{
  "n_experts": 256,
  "norm": "rmsnorm",
  "tie_word_embeddings": "early"
}
Below are experts of layer 3 (counted from 0) of a mixture-of-experts language model. Rows are named router (the router's row for the expert), gate (a neuron's input weights, with its number), up (a neuron's input weights, with its number) and show model dimensions 0-127. Each number is 128 + 32 x the weight over its row's rms, rounded and kept within 0 to 255. Numbers have three digits each.
After each expert's rows: "gets" lists some tokens that make up at least twice as much of what it gets as of all text. This comes from a sample of Wikipedia text that the model never trained on. Tokens count by the router's weight.

# expert 243
router:137180187133085020147126088068132113135138147100147093131143108086085101103100115110149201161125177107093166152126101165106105150131126143093109114153189152179105115110167104162124131128142116151155155131111081101147164141150133164150173132076109164099147162209104177077126099151132162107091092093157126124168126091129114158172127092092171077101160108172065128093186139106153127140129
gate0:206135136159132122166124150189154165051198097115109143154214194092129095135112128121085147140117098171170079164160145146148144155101161128125155160106145167149126159085154175134121149106159104132141146123114096113125089093109058127112135082142154103107114127171126117162125092137116177149142150070174216127124078120097137154125127173126142130163181129088207083110130139131150115175105
up0:104177074146085133141150155132121094097148153134142129109104109162236188138126144138196155133135121093071116116142147111151165126152160098100090136128164066183149168083138168125078139213130155129180079138100146116120121099134155157129087146070202100156106146126116079140154143169152145135145149165193162141145155124141142186149128129047116148126128141147144118119103184165107162167130
gets: " r", " in", " the", " m", " med", "ad"

# expert 10
router:139181191143074027142126090058134123135135149099152099148124112079084112109095109098143194152123162117105159152127099164104103147143134147103112121155184154174108105124158103161116138137140113135153152127107087099149160135142116165158180132084113168110150157217103178070118093138134167108082104080154116125162111098131098159180129095099173094099155105177059138091193144102152130140120
gate2:139130093111107179126158112137191141163162166124057171120115137056157129100126083118076141060097121158138109022125064117128088149127118135112144152101132123088108183109131116136101154068124148108108149168115087158168149056129150087101189154149183188164102141118099131150108143135107115145190135053155194132116155124138140130129146142102141151115152113125103134114124172167126149141059
up2:153139121162169104118127152166128111092115112108110131191162090155130169087192160090137078125124099061113115119112102136160155140220143164152116152127190092106127054104114196125119178139088143099117098128130158123146157080103124147108174126142162204137117084105127109103135069104177084055162125122123114062194183137120112150091139094137106168122153088132141115140137147185141135161112
gets: "\n", ";", " D", " R", " U", " B"

# expert 218
router:129179185133081016135121093069133119141137150102150094139124110080085100098094110107146191165118169111107163160136096173109108149135123147101111117154198148180101111114158104162122140129140116147159158130103086106146165138144128165156179127074112163104155158204103174069124094150132169110091096089160120127158115096124109157171125085094173085102160112174071135096192142110147127135131
gate0:113095160136116125162105079153163132111160095161138157148131124098102133115127160144117123143104162123098152129158075153100148123126172122089126089182167117135109201033128180164079079103119156127130121147134157089146152169127142138115162160117132123129155140097096099099100120094096104065151101141161067143134133083025110140130130118179077030221127109121122144130163102114124180089148
up0:109147123132128067150099114067115068121142116164138116129140107120187135139158116105112126136169121090150121090126128138154121147107105095174197093102117073156078055102052179095207103063137106143182105093153106138133100134096149104189118091132100148126156159158120114119086166155142138163112176089131189099156116122176133091112104188114168120109171165148145120152085154081081131187114
gets: " the", " by", " 1", " t", " over", "–"

# expert 99
router:100216127134101087122119144086144098175137121130157088146078145122160107151084077097109117136096163111119124104143129141146099110132161162113164071165180198153173097112137134115122121092114151145197105155130047059107143080206145129097178127097113130103119102139125139119088146143143124085065102126106141192171130138154129186106114146047092113106149102122124187098185128111143149096145
gate0:114138166131140095160042138051144138116142142150102071100157133103108138177139128130175124104135111145151170108143106129070141088144150115068139082126143120146093093043124149147082114133094076163111124162093031135159120150093049141143082149121121090140223116128111096161107125126146174149170174148160121123082143168104147111131139135124124127136145128181088121183098151096104124175159
up0:124129120127125136165176064143186138188121113172119106126177114061103140126110112130081106105157128124174196112093127125153143106143175159165021039102096111143148097132147135090101145106123166196133081138148122188081200128140144104091105126139089174116139152141111173127134109191108121121134119101113178133154069127109118135173104094144151160108159077097131102125148154170093128151088
gets: "\n", " =", " /", " (", ".", " is"

# expert 249
router:129189159110110117125080128105092118164127118067186111169089109093091130086133073120129175169125157078131176160137115145148150129172110098116152085198168133101118154084184070162121173080120109148149152163100101108148148092170104204120181134130109133108183133167142154104144155115138173066165113122193147156154129119135167103156095095108136075167173075142091139130161132156143105159172
gate0:094142133133166129120127147162150170125165151089119142166151101109130146176192108105118188149140127090202127078108119165128177129161125126085175048090098111113154156112120080163087093102153100125165186154115124167067132131145097139151105087161110112097153047079137118176138132100151097152154141076124194132079172117135234178130105125098137084139113086109117106137110144100113132136109
up0:118155108113120097061149148113093109096132112128121107164125105153092148080143133203123062117151107084163096128157177128107104091127110197054165166101114149107195162164128101127107090142103139158140138119160134099172161123091173089109099125126127114129132123122160105132117163100081126154132106106070073121184149077121056147116173116124140154137142113125197180040118115200161078134126
gets: "oc", "che", ":", "y", "á", "ov"

# expert 111
router:092179156152077120059134126083183105150128142088190101144056134117127102128116086112142183078097163140126165148139152109114100143076182157138106123147191118111107132116101160188128113129106168116127117141123115107104153122133136224150166184149088176085167112165098099098075109192194124081106136079133171148125097102096116176189102103102133089092158107117124113102140110113153137122114
gate2:095102112162129079167128159143114129074096122136136150115146073094137143109162102135069104150198056140144112122146137118167113088139192102108104082110135072114089165070110156123143124090161144091095077124108110169097130210134180132096152137124104133140167043128083138151112182123130171088142143114043163135136121170108120123181150200143109151137156119197115110131152118168165116137141
up2:104144184124098159126073106138134133142146153150059158158164202118106133125095101097113131059126058156140166194164126091138159120163083152138086093087169125186172109141142106139161157098196155140117121113198103140127162182135130100102130116139150154104122180178108114153084108157134162176106187096139113143125182188142168150117164099155114137158113151093154105097114102113197155158148
gets: "\n", "|---|---|---|---|", "|---|---|---|", " ==", "|---|---|---|---|---|", "|---|---|---|---|---|---|"

# expert 75
router:120171188137078025130133088067142126143140140096160097141127109077072097108097110115139187164120171116108160153135095178115107156128132149092111110150194143179094120118150101157121131131153117142167162140108089106140169130142118175156176131081113169106152149211107181083121107142142169098088105089167119131159122102131107159177110100097175075104155103174079128101200141098148128130128
gate2:073176104140141168112128167158157149134128157145196154132155174188129171156140111078142154102128141131068119125110123083162176172144161211160107106146125118109159096067123122135129144184150119135091117093134086123162167094079131119129103178112113111135108129147157146183173089110073112137106095135149220150125170109093174173096114208117136124161111149155155146134164137128202155136171
up2:103106111138163194111159156195112073095175112125080173166156157120107134127166113110147168075130128131136042151096105106124158129126108165186087098144140134125164120170063124134105160093109190111092119086155185126120174144084110096121104117186115166174124117060107119168150147107126143126146098161139121109125134064105141116170108139082123089097069066168130102146171113119084140191135
gets: "\n", " a", " per", " The", "–", " the"